python train.py --n_layer=12 --d_model=256 --n_experts=128 --experts_per_token=3 --d_expert=96 --d_shared_expert=0 --activation="swiglu" --moe_layers=[0, 2, 4, 6, 8, 10] --router_score="softmax" --normalize_top_k=true --routed_scale=1.5 --balance_loss=0.0131 --balance_bias=false --router_noise=0.3 --router_logit_norm=1.0 --init_std_router=0.0123 --lr_router=0.00182 --vocab_size=16384 --norm="rmsnorm" --norm_eps=1e-05 --tie_embeddings=true --optimizer="soap_variant" --lr=0.00463 --beta1=0.95 --beta2=0.95 --grad_clip=1.0 --batch_tokens=65536 --seq_len=1024 --train_tokens=312900000 --steps=4775 --dataset="wikipedia_en"
Below are experts of layer 4 (counted from 0) of a mixture-of-experts language model. Rows are named router (the router's row for the expert), gate (a neuron's input weights, with its number), up (a neuron's input weights, with its number), down (a neuron's output weights, with its number) and show model dimensions 0-255. Each number is 128 + 24 x the weight over its row's rms, rounded and kept within 0 to 255. Numbers have three digits each.
Before each expert's rows: a language model's description of what the expert responds to. This comes from a sample of Wikipedia text that the model never trained on.

# expert 34
Description: Middle and final pieces of surnames and other split words, often after a capital initial, such as S-ains-bury, N-els-er, Pres-ley.
router:151064142164108128140123153154106114085137104133107109161117130128138105117118162118123151139148146127169097117113126123130136108080125135149112129157167135132155138165133131105105099133152132155117127109127122114104118122131147126143122132134132152071119142101145121102159104117108127130180108148136106151107142145107137116114092114128118105150167163132094134136174177123132045102127191101105103124116140119092115137155165114130065114126112133109130093125156141132177131115136118128189115101114128061103149096145134183096085135110108132139164119140103137133158097139115170129137153119140162143139173089115137115141147131121166124131113156116122077110098152118170094095127083074131148116093132108121121120068124151120124142162120102150100094163149139126146122130114132
gate0:133128168170114135142133150105105108107110124124117123095127157143113126114159141135107121127132126149110148151147114131187127103130129163137153139132130126107201138103109082084119147129083113111110087125143126142135160113140158134158166135127111115118139154136115092138141137102155112127098078159118142134131129116141127181120148120084183125125114128139087172149140163136140181085126116143145121112173136087103139107149115157178103088115116154146114085104133143106128137122119123123142154084128112106151132130162125153106140129158109104109129165153121128120115138126120152120161155124126124108146138142085146086137171159096137136175127131100162123102090174083097127093127105127107134101120122173053110138084122129156081139164120111130125128082190154158122114120119098
up0:185103106130147079151089185110128156191102156128161158080149103102155119122159123114115124107103155121158146129109126098170155138153130111081147138120124159121141131131119121120082120152124159155108111125153170154140105104139118134141140133142147126128130157118140109120150129138093137139109133124172138154124132173111204138126103120139146124102126135085149176122139097142113145117146120113072153142150141082153138129183129152146140138143102148069156121152119159125099127125137135108102111167126125119109130142153116112057182125132088110165070147095104112125133166108129153116108156085098112154138141130123131153139120177157085134138131147146105113127103135155145144136167106135122166151114124142117159132105149167146127159120104153128136112089170128132099122142132130
down0:133134071177146106144125137151095144122144141141136156085121155128115145113114110142135152129105133102137149110134147112124138135176139118124157086123118143129153104170124139141104114125132144128110136155121117107131135082113133085135116090165147158153153162125119112086133120114112078121161062132125089097162193133123140099158130164128118147134149129139102113137118150138129124174085119163156107185118117142104137145157137096147163153068157137125159105123128130120138152156123125070151164127155122106171138133129128127094133130124097128152109134149151116127131165095113130114146089151131143165114145123106135119128105141087161160132162101175138171134104148127155131133147105094051155144166091159081105125118177115109103092121124102145112153103137125087101102129107147
gate1:132130150108082102075100140094104145140117143162110146124101131126176149162098128102074132118150180137097093120123114127092126144141139129173101100138137126122134116110158135153087119120150111136129143123150107178097112140117125087111102153146104127101135111099091117097112140166122133119180113181192154102100104146100135127096111143118145133112131131070133158122140112141110115165129159096136108096137124137156119171133129125156138137117118133086164165110098072129133134092154141116096121165173173114154112142108144123126098134137121100107120103147103087112138142141092122107107120163080116146124139101159165114113105137125162143112158120073122104088103133138125132142150174091126108107153148126161150097126127148166158118128091125131159144126132114123182161095123135
up1:118135111118140132128172154156120123137098145132111121138145118145133128121108136171134109102129128108155140106117165119154085117096109101114120136120112099152121100144127101135169151095099167109125072094084121142120128161105164175130096102122109120123145152149147138158103104070134132136113132056116148131132139095160135154138133142149125130123179113120134104147127128151181140138113094124118113152080144155133164099046131144133092112122075133155138113139102171129125133141136117107170079129075121127105164115167132150159133114128143123172130147130130156158169099155157126141114099110151122135096111163122110153139170090136094124085128097146126155129146147158121105129133132137143125136097127165128132156162108112146088137110179156097143131091112147129146105200111134
down1:140155115126150154140105116149109161117168097107141101125119136112106120145165080129084185114152126130155099101138168135154144113173147129121118141143161173164128143133094100073136106129123098158118134155160153150150121158117115097102113111164089102171097118169117097126122107123131127124158101132104146102161147124099121133094121127119139141092135115162123161137121119118146111134129136186120137164113179139146137131133157143129167112111164112122119092145109133112152169176128100105156115135119106145166130122160144167085132118096103150108147126121115130059157091105139130134115138136135128133095143179106156141101094130130148147172091136192146135126114128143141095130134142175133123146158184128136076127139106165138172130145148107131147096115144103100095109154105138
gate2:135163137187125136118124133112130162117134128159142135159142133144166133134140132152124146119161078137109107147187149122165167118112137135123136126173124134181157065103137148127126118158104130098132113082129122122155138158143103093103138109176153159126129138091159125150108138167109106138133103123125114144133133171096098115154114103098137120101086154133138135143126132128124112149121171093113156070100094139142124088161172160146130125116144134138186082109125088131107112151124138143174100086146152128135103127134167155147125127153141130117145081109127095098120089126168135147134137098122132138125135098093167134111120116106136113148141117146125119135107127128105142146073143100163111131126158191157065148121151125077118138100143137145115157123112120137170187111106106
up2:180148110132067161119115136130153124124140104141138148155116122109100147147092151161132127121142084136190113136108141179148153146112085153110097148157125130134147141157173131154142134138152094099157106115129132112128124144094093142153084137147105111122171150149157158158118131142153111061120119111176161132147142134124138127136164114122131163170131151164122124118098130140118130142116145081117170167144086141092143100121095147102091131153133155116120145128130109121098107179141096120109124110145150167167146146103169147131169141135100114097154091159134128137143075096143152138109138091093107149157125160160141138108109124144115115087107093133134107111102094119122098105105140131172144142134184122145138088107127147106158132124140107137124112168187105116113124103133102
down2:140149130100137103123099111131170134114098088128126173144146105129155102095113156148155152105128124172110133153133101152095117145136174107115152122170135118137109139149119083094127098075144148116078125126091140152183105071113101111100152096161185168113176146150118150131127124156128124124138129088148158107154163158099133133132086100129136119157153102157132121110089127144154099140129134119148135082129140141158124122139100092115124149164133163119108137127137144155112154113117134144125147094111120175148127072144149111120096114161107142111113124083140153088127105099125101080119094160098124113088109141146150142134137137095113145117146141115100116176118139132181108147117121133133110150185161135106138124129123151190127112142144112142110133130101180090146128112093150
gate3:132134118116170144142150110110123128096099159135169152122114074175148130123117138137130128092125141154132119160114091105102144093089133134136154089113108140127141133073127097099119081141134143108151172124110073075116148140100119140155127167127122150127134180139113116143149105118123115107143125133105141118146114137083128134123110089109152134151146118155111119166140127126128096137129144147190149118119124117126077123079130138134083137082161166105142118153153123170108114149115090086108150130140156129135135151104128159131090130107095175158101119106144138060102077121118122111126117162103111156164161135119206120145116125101139090137146167148107109194175096134118118134100119115144109140125109104148133132139163164134113144135115126136157126132087158133142136136127091
up3:129108118139107111105104136152092114137129128116138112155103097113125124123165109096129127092116112137138164132104131130079163126127137141129165104135142174188121118161127135098146070118104122125175113117132107151097072119101111119151112159150107123119153143136159139092105126146106093148121118136198166130125170138116120122108140124151118119127128088132122099129127098116145102110133134091172167130101126083159081084140119112134122113087194118158157131135108154132108132185125103127132123123155157167129118086115114134108146152179086119100099142139175158096129157134165117099148098136128134157159155138134118119169127115104141132074113117134145054099132132114093160134172176092101150096113104133129148138123118136142148106148122166123128095146097133137146131140139101
down3:125144121090110128127187103088112153135098079145148113114105146131150136145136151132153095116169140136097109122119082141155094146090103105148157139166114107149099079144113109145126127146118158134173088139104118162156119150100124167144103112100141106138112101123108115143152133123094147115079120127128144115097133163137111189130098129141094163121109115103172114136107114122105107176123114136106128104125072091165111110120124140156107130106127135128144148134143179100099092140130164083114101130075140121108151160139135102119109123112125142143114094131115124093096148078125104189132151130123141118178112121091090140098113104177130179099156130116077121112158112142157104116066120113093134148105136161140135096127135160152151135145123133164123117121146125158148128114143115
gate4:125160093128143159119155119128156186090114101105123128175130128126135130083119185118104116172136141097124143139163147134072098114094150114159111138151192123117108122139143182154087134118131086118132125098110141109136121126141144082139136132140140129133112126126128115105129106129099119122118112159128129168137130136135142125107095135124125099136113102138141163102176120178091162156098144139152137091097154171074094107115120100125120090143121135191154100113105130093110111106112150133153092117169126116117108136147129112123103141123142156162140105126127149107094098160123145113101147181159106146122083170163118121146115115135144125156084157142138094108099196140125144164137158141155121128151169084114121086113109083107160143159123157127122137126090128117135122120108139
up4:139118143092175127118177100124126141129087094120148113130104118142120083156102152115166125152144147112147123132137103118132110169069134097102147133150156141175104126105124127148148146154192101100096136122152124129132091123151146161152086152174125115122121147097153119102175084095102130139124130106155072164141123115115146138099113135084136134145100088120106159115141116156158123102159130140137117138139099182138145126115161115165167121160139162115143089104118174116115107126141128123166142191194139115121105122102146136082093154093134134130126104121135097149083104109105149091135107157131163133137150142134159127096128132173133162115166106135099133089088135152145130116170135138122123142101140122102120162113131113149136111132148104103105143161147088090114127132119134
down4:114134128137102139104136131149143137073150119117136122164132107110094125156106089139125117119083157133156127179143128126179075140111126112122119091103132114115117123157140133193126125142139119134120139185149171124119093117132155108122136129122156129125155091123127138092148166096107161153148179147126114108125148151148187163152136138112106155088117109098143133127171151143092124104126136169153138124118184157092101076140156096125162103150133157128121124125141154118114135115100105122109121163113128089146165104162095151127151135173114178142080165160116129177137160148090096099124153153166143144136159140106119114149164123125110117121095114179139141126122122093098153123146149143158140112166122149120070119104113139129175157138133103133157111133110104094126131146150117

# expert 46
Description: Single letters and accented characters inside foreign or transliterated names, such as é in Kémé, h in Fatih, y in Benny, š, ä.
router:124124102111106148154091143132081132108088166122130154105168112137121111178121164113156137173107147091124122112137165128112142106145149151159142142158121159137097172157124140123078117126149117103147122084145135134116151118125188114177147140164114152116111180168172122136147136140113128125113124109145164112161097148100135166149086148096068121139110098098109153123106171140163118163113124114125104157148139144095169138123088173124139114109109091075148129153151133117153104144150107154087116129102128093134115141159141134131115124121098113170135164167131109090099147149105136113140181103129131129101132128126154136133083131116144144118091096094159122115090129135106176151114155155139136129125139156132105138102128118137086113089099120142135127095109185115113157147128128
gate0:157130105142116120117138132107100148137128117168149089102115150128092146132116098105117125114130141122125125084101149124138148161111119067124111097137119143095124100136039157103104135125133129073138129147152147125160159150136096147093122155136122143190143105087132121127096132088159124158132123121115121121078098116146119143130101149143142145115119138126128177147145117080128125120119151121143144148139138109173107152132117139124173135154082111127135158088111107118152137129125167113176116181108148130160129101140159083122167162163135164147162096116151121137113179146164134149118118126163131159093097091138072130109125113106092112081096137147077130136142080128135129119137128094112144127140164175149133130130097079121103138091120150100115126158112104126104092126132125
up0:147120090117128137116118109125164122129134108119206155160132134141133114110141128095109127133128110167106161145151155132081150135114166165136101144089138110138101136114158112127154121125116117141103137084132088140156097103090100152116126137106128141052148149132129106152123132118106121102109126143101127128129105109117140145141138118120052119100131135114091114122158112179109104163114135125138113144112132173115087137150154089144128166080175172146153101130157166139116082117112115148090108134095099114137127154145110158124111107111100123095132147139081145125114070132085096141130111152105121123132104124126108080153172152145159105136135120161162072127125106128129164114092129126152153091143093087157173158123140113155129126153121088129143101125115151143126178126120105
down0:157160163125121164155153124153128178105136112147100118092129133117068123137033145128120118133085154136103164130114135125138118140156094118190132137129134154105132131104135112128125116144172115088160128130107159113116131154120119111145115107134135178106124109119109111129084117096105136127137121113105141094119118139132130138112140128135123111114093152157146133164111180133073142145063076151116139132177185134138163126109133125091156152110111129137145119132137130161143137140159119135143178183124144134089132099120132165163106134116121116158122151140108079101136133135149111154111165182128147138109122123181128115155142082083118141148076136106124162119118153132136147155132143112135118080117131141129181124123124166112171150101127127117112120165118148086136145121158124
gate1:135179127130122120125121091128141104139121155102127146088082106076086179071160116127115177097080146146129123132137115125154134112142109149106119098134156162117108165118088125120117094107134143128138147135132106112133125103103124147185132128097079156133151128059159104117115173082121159116169105117130117116127124129138100115087112140153129111114142129129098152134143139114135128132141157179149140145145146020133122141163115145081123122111152113103103139132144138102115134116094153131146096136149160134118118073138167108134132115127101105158151145152117080153165106165147123151110171166135142083136163107157138078139160118107125106135116124114165104114143122094116125151182096125116146136109134156125160138140133124137118120124131135136128154125091147145111091133126134
up1:140172102136161122105130104123102168129158106133124122155149135152156093133138153124148110093135108083157150128114135133104130133113080095107122120115085131155154138141102128096162108153155086121140135113161127122106131151134121093096164134111139103140166121160110160163143109147100126159124143145125179090173062128092112131140097146138093146143151109132107119175111115129103112118131089112138130050147134146133146147120141103085135150126129076178172116098143112130133129143116180136125132090150118138161116154141129086112118130109108120143117114109176123132108086089151154102148165064102093170143178135107113141136128122149115167110125079131107132138143100152116120148128131140139112172087139109172080142110116145110124129135102145152126148134140126164140133171142122
down1:132130100165106137094106083103094159104098157132118169155144131172108114068100123129120131134131101140159092105139139142104100093140098142077120155141100116098127167148089143150151165117117113095093095126125135148111183121152150115119112128116108124158115094104097120107167156161154126093131128114165109123121174126090135068123085104176098133126141155122114134154131157134113100133113127121137129136131170141134075164145141110150150170149134095136117154105117122145156139068130131112096123112104092179085151113123154146128157139110104146105123083140147115166096141126153076149116125110132126084122168109167146130175126071128139106130127128137142120107114122120132144117133107176086121111150166129111099123142127163141172120117103143117152109121121140135111116129163134
gate2:113137138100140201135153135145114114151109115189106137126135137151134135134132099097118111174131133073137135143132173093133172123178129135132155133140144152135168148113089124179131145144115147145152116132087146157140156142121143112118127102107126137154129124100131145140092157078166133117165106089127127136091107125126132109154098106149121132101107176087121120107109145105123110159146163146113092109139150102157137110107150153202114123123111105110138139110149124148155121150144120121130134110110135121112116114111144150170128129120165124103150162136101128135126116121146135177129085119107098136077131143157171140158132152098092173122105077118089147089148127138119106099097112113110122139111136146119090130139138069128125174112168149148127134117185117140176171132109187
up2:122150110084109109103159100139108105139085155060189116097145150143114151119112126102063103168142118137114100144124109131162137082140126119142113167123146116126159158143154091092118085124131137136113107107133102140131144124141152161145130093099148119110133115129104173117109148082122127150140150149138088134140162146127123111161146140136121155140176105167141123130106162100167085062131104116118125129155102148157134146135158130144150137138119152149062147162121157101159157088106132111150108109153169128109160105122091162108092129107103137102137098133139115136102131156130132099119177100174119084108134161147129122106152133117095092122134134136124112108096131134125117116128163161133126138109138175102151136107095180129128122108176102105145142106151159142133164157127128
down2:126122124131129108128173078140115130146143140132134132061078148158128152148127144144075110127111111107129134135110148147149140110105153154112122129122129127165156080116119121174082156147118149094137066111136141151153172115120111143120116116091143106080146107147129154148130125099148114139143147118125089118146144127103090150174079079145076148112143167142156136146119130119115159182133121142094107120137133116154134103134116097141124117158115135144124132135102129117115141122051124144094107129079133114146147130167107100135119114145125145152145140102109128178142152145080096128150160123133138132075122117150133130106163119081149177153088112158138149133123123163125163153166140116158129107168113130118094119169147129126089156141169144126134146149090146072147130138094101
gate3:121163109141106103104140120149132143139148083129124119109092168114111107114136116147131152130122145109135122129098131138129085139086125116111153096139123103133188133172102158109133109097135126129122135140149166147099121100143075158144144152129123151145117105114105121114127140145085118147087178108102176053202113107134131105134134106110135141123119149063115148157114134149095084085121134098159122127141133090108135111156139097101114140132137105116113129122105134107163119159109134138147150089155129131073140096081137130107115152131106154128124211150145124196124127091131114112145089146152122148131104100146117111168125146109137095113121120134125131107089097121107145135129090094122142117139102107124103113151121116102159086137128085123119162151119169124098081105164137
up3:127120168168109055113119132144116143074144118122126077148094151106127166115122140132130152124081158113091130097097143131154154127111112122081166077147142109161089117146131103092168158120115135118131123115109104093101117111141076139119152095119120139112143149132118137099146123103074170126111147154124144099093152141181078119133096150162098121106135118109162099112121105138131151084087077120104136141117135140131131157110134096100123079105105165151092109138140127139134127173117137104131113105179139134193126150163147130089128119063148151132093119136126119145121119148109150120162119130144138133109130122129139124111126110126133134094136121161160092113130142153170124123082114120125114161148132140151114140130105156093135163142115155106094133138124132141083085129136179
down3:124142088132125161129098107133115148130135109130143126114154158153134112117132154136149110140149169139153147070166128138111097097150125131141133096121082132118110123175118129121109125145122169174132129093136173162125173140078120133092132124124152113133125102141119113148140128125113103172149098158130141097153187132095124138136118129076117172133125128110126122111071137097119127138048109137151138070128139129119113160123125137127172097142138167139129152157112068162120189120134114122150085110085155147109140130171132121109102146148127130136152155125092167150153148132135175140113107140114141102145128143185154139171098093121126127135122143134136126163116151121094170122121116106095125142173131148120123133134155111136137153128075084148138160166127078123138153142170139
gate4:114110185133120084151140128119154125103107135131172144135125123119098132134126119129125145095122119109123120154102129163115115153137165169117122095177143105126129154094101100097078156112138126094104122156080138114118114122156109129151115123101121123148107128135137112107089147144132100120125122131117146113102152111130196141152097101104161095143110099142112166070127131070151105122152124070161152117150116088081138141144143108135116135169106191095119132122149112107144104110132193113103150177135136127113111092094122157109148126101163142103116128106134148106134117129189167107159190123107145117138113152120108124093147141111153170145115157107123134130110148084111159127089142162131107160136117160086139128095124081123126157128117127171148166125150124148114130101115112
up4:087147134131143146126117139117098150091137131104128174148163137146148097139087168140125134110109155142138153124131147142185176086102070146099126137102154154145157118128137129123133107150128130166157107147123101124146133125164136142111149160137112133109118091100148143196170138128149110140171157098143123118129136176112126113109116089145132131140106147124115115133132075140143136145114187141066136133135114137159112138130144139088131112092102075140158138127101138135080075103135054138146097099118105134149132114107131159096131137136121142150150132109144087106133096122105082119142120109135127126129125129071093143124109106131139109139160078111108138128153118132141096107099069098128116184130126133137110126162151165088108088118140137111102150088163140131133141132129169
down4:136159140090110102118107131153078113068137139135128129087087085145125099132119101120099157151159140143118133146123118143103157115168159106074127132119152108122141156137114079124157135131130161144111154115094133140103117143093129100114098129148129149125117165101132155116126154111137102105155129171145116094101163127161127155108101127080087122120213108151128141122121131138078139138142152159146038103112115098091140139146100190083150080130157138127124116144140124138120136135159112163150120132137143109124161110144122161109115106138114135122127159105166124106114121126081148146100131148151126135124090160149125114175173097103182133121162144109174149084103135130136166102139142135120122108152120137092085134117162139142115107117122142136140111138151132135146132157128143

# expert 13
Description: Short vowel-heavy word pieces inside foreign or unusual proper names, such as o in Beloit, in in Heinrich, ro in Oro.
router:098053123125130135092077160135102119097117105166145085103121090127084169106148175126125166111101121128169151083148177128175132110185114121110160114166126109136118144165126121090143140094140107156114108134125117122121115144149092133171175134108105130110144145127125107127153148148135151132141111139162159142123139099155086079085147149115147162189186092122089134127120126133149123120153091123110132143099122121091152193108111101085116086080136126123111135140112138143155145137130146111106171115150143118160129137106123134146153125149093096116102108148119148125104130103143142106120168150161100135087151133129133118129101151125124169164145121142138113133127103141110127141171146121123155146147135135117123134125126123115125139120108105102069123098140088118124080141116128
gate5:137093085123138076114127133134109138146120126139096114088154098109133147096118177145129140124100145129105093153152128125163110138163181168105098109178160111120153151150090110149154139138119124157163126127117163124143133154087119132166142145138151118132137124109120116116118120077124088135147079120151118104133165134107103163095089112111132112153118107124150135135123120103128167104128145146128106127170092115136118159134082173104100081107135154143160099105175118099106158170109122097186171137151126112148135165117131132091126155164126112170107130137105132127138105104091139126108218102115166139109134138131109141143127114114135125153145150130143147076104110174130111116124157091129147133149149164130130133112126135120169185123149143109124087099123130140088144139143090
up5:123080125124101146097139112125140086147105135099102106094153103118138149108120185128135140153119166121105125141127139113139105086102133156112098086144151063123133119149126126144157131128105163143145113110103156110131107131134149144133153105120158117167115192117097154135132099100155100104158122088132135115101135116144112143125108115074128139105087107120140141102159138118154136105128153124191131149170132160145144195146104168173125093118128134141118104124174176164106112122100138096110177118145155101137104137138124112162110107163156141135151131144089142129123109112069130147137164123116167131101125120143148124088134112132126152153123163122127132134102098154114117157143126118129148187136132126136091146175071150121134164116195122144108128106115173115138136152163146
down5:091125125148111121120069135121133103157137113110079165099128152155195129099136123119066163155132121141098100105119120123144120160146185158118129145122119131171152117145130157123060148103134102140147091109118141123095072196100103123155149128165101138143102139117127084122127144079116097149127101105127139108128105124155122116133082137130097160126112116166109093157110108128133175161128139118117116095138136090120115106147117139095112115159133145168147116110148101165116170129109118144158178173174145121113096130142171104136121105139090148103126112173127132146095131114118182150140110137120133144112134136139124117110145155126113107101155112135144145153142116168101133128153151141162136123151131138093115160104135117145122109070094126163144110146152157152101148107136137
gate6:101136138111106127105193077120159127122127146133169128123108143168137149149151113153130132120149082093131109109153181102161127111147088166108117119137107138139130117156135144099129123121124102119108121118133154123128124130144134148129098165133163142099166141126138095064148119140110143101125111165116194162129128133141094137091101153101132129171106126165112123089126142098133151120159136135156123129134125110139164183112121161116120116109141123138114096141101082095151155091125166120172134130123145173145163137108110119155133143080124127142154133181169141161157110122097136128150119085112112163114105133131124140134133120134159150153097140128142187126103165107108126149128115111126107149146178135120094126158122117146139133117089113139078138169093100118142105112033135
up6:087144133150143087130101125145115102126133146133122178139136097085129099075128068150100144133143091086140117109118162139100149128120141122120147122114136129156098111114087110146094128092125171101146141144103130157177132142094158147098109137116154144136084137149092121145114132153109178111129130144138113144146097114076136111104121094145106136113147121109171130146099108135137108091073123099124147161118129139120104105117124070099150144163149160103143116117100109089054127133128109122125136130127120160155100132139108083091114143122125142089103094124139119154062103091104129140148128163091100139145154132127149114130119086101115090139127133162115139108125152121135105125064118124120150139108122110166150111130146168158133137070113154122130117097076172145139137124131139
down6:101168100148145127134156114116123125146138150130157122091123130149116147135130062099142111124111152115105151157127179145178199154144158127061174111124157096106110166053126134158102153164115165127116144151150148077122118148143082147122142141138151069125173147135156143132132158121122124136163118147127105110068157139146157083123135115103090154126134109128164133071118162172154098119108157122155106097132126121106112113147147113149146152114117135113115102169155143117150102115084088137093116138133109099127112104122155135132103133125133108116125146128146124077125116143154114116127125125141158116152146135135116121129118134115111155109122107141091129159162145127141167124140130121077139146140126153102127124108125163113105176103131136187152133126142152088136124087159114
gate7:146113134136093127129218163141128138089097130165092156134131145113110108074154101172161141163160137130125141113124127142120166120159143148091105124164120101192130148104099122146111121117128076133145115128153132159137111142084108178125056143109108137136130104095108122130149123072119115118124104123147133150143136103171094153140076104135126126135147129158145162128104114122118151155116153124127128128119105118135133113103117150137147093140147163169132067105090113114113108130103124114125103088098152096101112133129168082129151156104112136128115119124109134156144146108131193154122101149113086098118143139164088120126101100109147115110124131125096111109120123128124102142142111121101152103130080137064116164153128143128138116141111148142145099170118153160152128137150090
up7:097133108113089125130194103102142116129119117114125108124126171114097139115103155104138123128148120175129145110066132104120156075180171142105143142094122088110137132084153111154119129140182122114120125128119127128122122128127115133154078159147103153097126154104131113130174106119157143117136142131144067139087122107099134157103193137150130128147102147103106096136133136121123155124080139172119145123147132148094116123130131130145141098093156115167087134149116110121132149111134104125105172136124152100106130118146098144116100107108100104111169186100137139145150144155125113131083107126073107105151104126112095117152152119121152109166156119086104105126131105117124122144149134164151167090102081126098181107171114142150142131171110099093130135136135148134113113109172146
down7:133084127096135142097148114108128097112155160146146159148167109154107110134121143172122108178116148098159121108114150131091133125123185089141128131125160137117106131110126122103066146101158083134128131118136147087147100114171122109128112112142138159148159152090129143149132154130121151150145172145136142129123174164082159118150140138140127109105175126134134130107109182150126115133169126145119111101095110158108141103122179150124127110149137065148134131127125132121159174132100134124139107153159138157134131147091122126150136147117136101172119096167115111155148093146132141121131066107120081105125142144095141132163131103141129180097098155128127138159113151128147115142158172140133154175127107170117150181104132167107102134135127145156190156110149111107079126110131126
gate8:080152100090140171126167119142106138108089116111119141085092124136130142145107092149102163127125100118118122134161136170158144113133117114116087155164167122114145103113128152119136127128134095179133132104135158134152100148139151138137130137109127119118147105130128108123095124181128128091156137075158137076125149135143145098124112147098146164140121113093130122118110123073131149140098153123117144097118147116112155153105111111137154127142081138114141138133112135125094108126117143136131150089138107168139162104131138114135107148099125078133157092149130132134122123125124097109111132151136117134104111128142123145132126138107139121153121123157119151096095102138119133102120163090146069075147141153148129082227099111115135145105147098149072122133207164094093111134058129
up8:135103141172114116131129143115120113152173061179144115122116154132117088132168113154189108132161111120128095110091145125115117066179122173087191123094084107181115128121095134126120110125122092150124163141142125130120125134117155131117097102146140116155126108131151151110152159124127130108128117185121071164133137096125111139111198095149107144112114126132150153125145119156137153152112136174150104120119109124180161113137113145109137113162180122148108119146109073145133137141170088131129110135129134098154102138099145122096136121110123134067127112153133110150146161098095119135128116103114118101149150100107137108141147155136109145098126116091132142077182116100138138165142111166128122118136097107094120138110132129114110130137143143109147100161090133124094123131146133
down8:103086143109100120103121107155143120175111123086143099118124080121109080116153137100118100087117153114176105113128106111144105112124148120100061144153139101094112136130142113129139138109105136145119089126143131143114132077089122138123117164125110111144111122125117152108091156142131118129148148138122127147141160119099177147098160115100145146135122156171150128160127082141154141143151135138124122125129109108075115145121107166128131138124131101084114132112129120112086127125096138115188136156103095113130126139136157080132111135186119134127121114124101087146114140128135060134103091064115130152173115099167130134115146118170129180121176126122112108114159091134113107139115144122125097110097096077134159149072170098111131159133128147099120166098123132101105102146095103
gate9:123168113105149099143131135113164126133119139139089167074137152144142085096120205142122082147141112109108154122115134099124148120145102128129140151154126102094119164132120162103107114143117165094157108131125111137148110139124110095139124135134099118102119196089119078127120138173160134097075125141124123173138124138151098126100148134107152141147122150147118134105096162124168172129158138151106129101124181120131182144130079147133150081142112086151129124115118121125106137170102123134148110176118092131147136143119118142125138109140101139128133100099095101133130091128169113135102165140141132136116148129136150125167094177114160106138142113128147148159126145134092119085116074133144104103092104147130140151112104123190148135121093155112144164104155100141120136088151088
up9:150120068144113123105138131131134176115107129113157111137097171121149085117146127134121084156149115123162114115107141146132105123144083114147147079141145102107130109124136115129080131118163123111112169093140159142123176079154110145125120108086137106145121114128131093116134086114143098089134146143155136124098159118125096122130160156170100123127088097123116138116106126109148116114105102150100160083101138152102148137130072138181121131132102129165122145120140105128139130149143166202082152119165143084124158152139098108146081143110156130137121089163159142108114115122117134136116078121154166138164117163146120105122144137125120101114093140113151129096191152124113136127077118113119139080132149135126113105164085126126152111158100111107163101113104135145079134120141151
down9:164127154125153112131121096203143144105101135158135113088123128154126131175133140132118162139123139143087158160154137130119118122174151173148144112151135143142163129099130122168094070137142122085137105115082141118132167137116147153139114129118143116077149089103140153135127116151135118169134123134129091157109135101152163169148106105145110136116118105139115086144088123121094133163144136162150122140119143139137156144092117128122109118155123097152176136130138083124150137093159145144136134131104095152123172103104117065115082151133157085123138180107107134167146152118111175153146141148145109202103148145151144115118140137105158121145099125147137148098086104128113129155153174106149098097114145132117140097112161117086126113133149096114122160154148131088112154127132095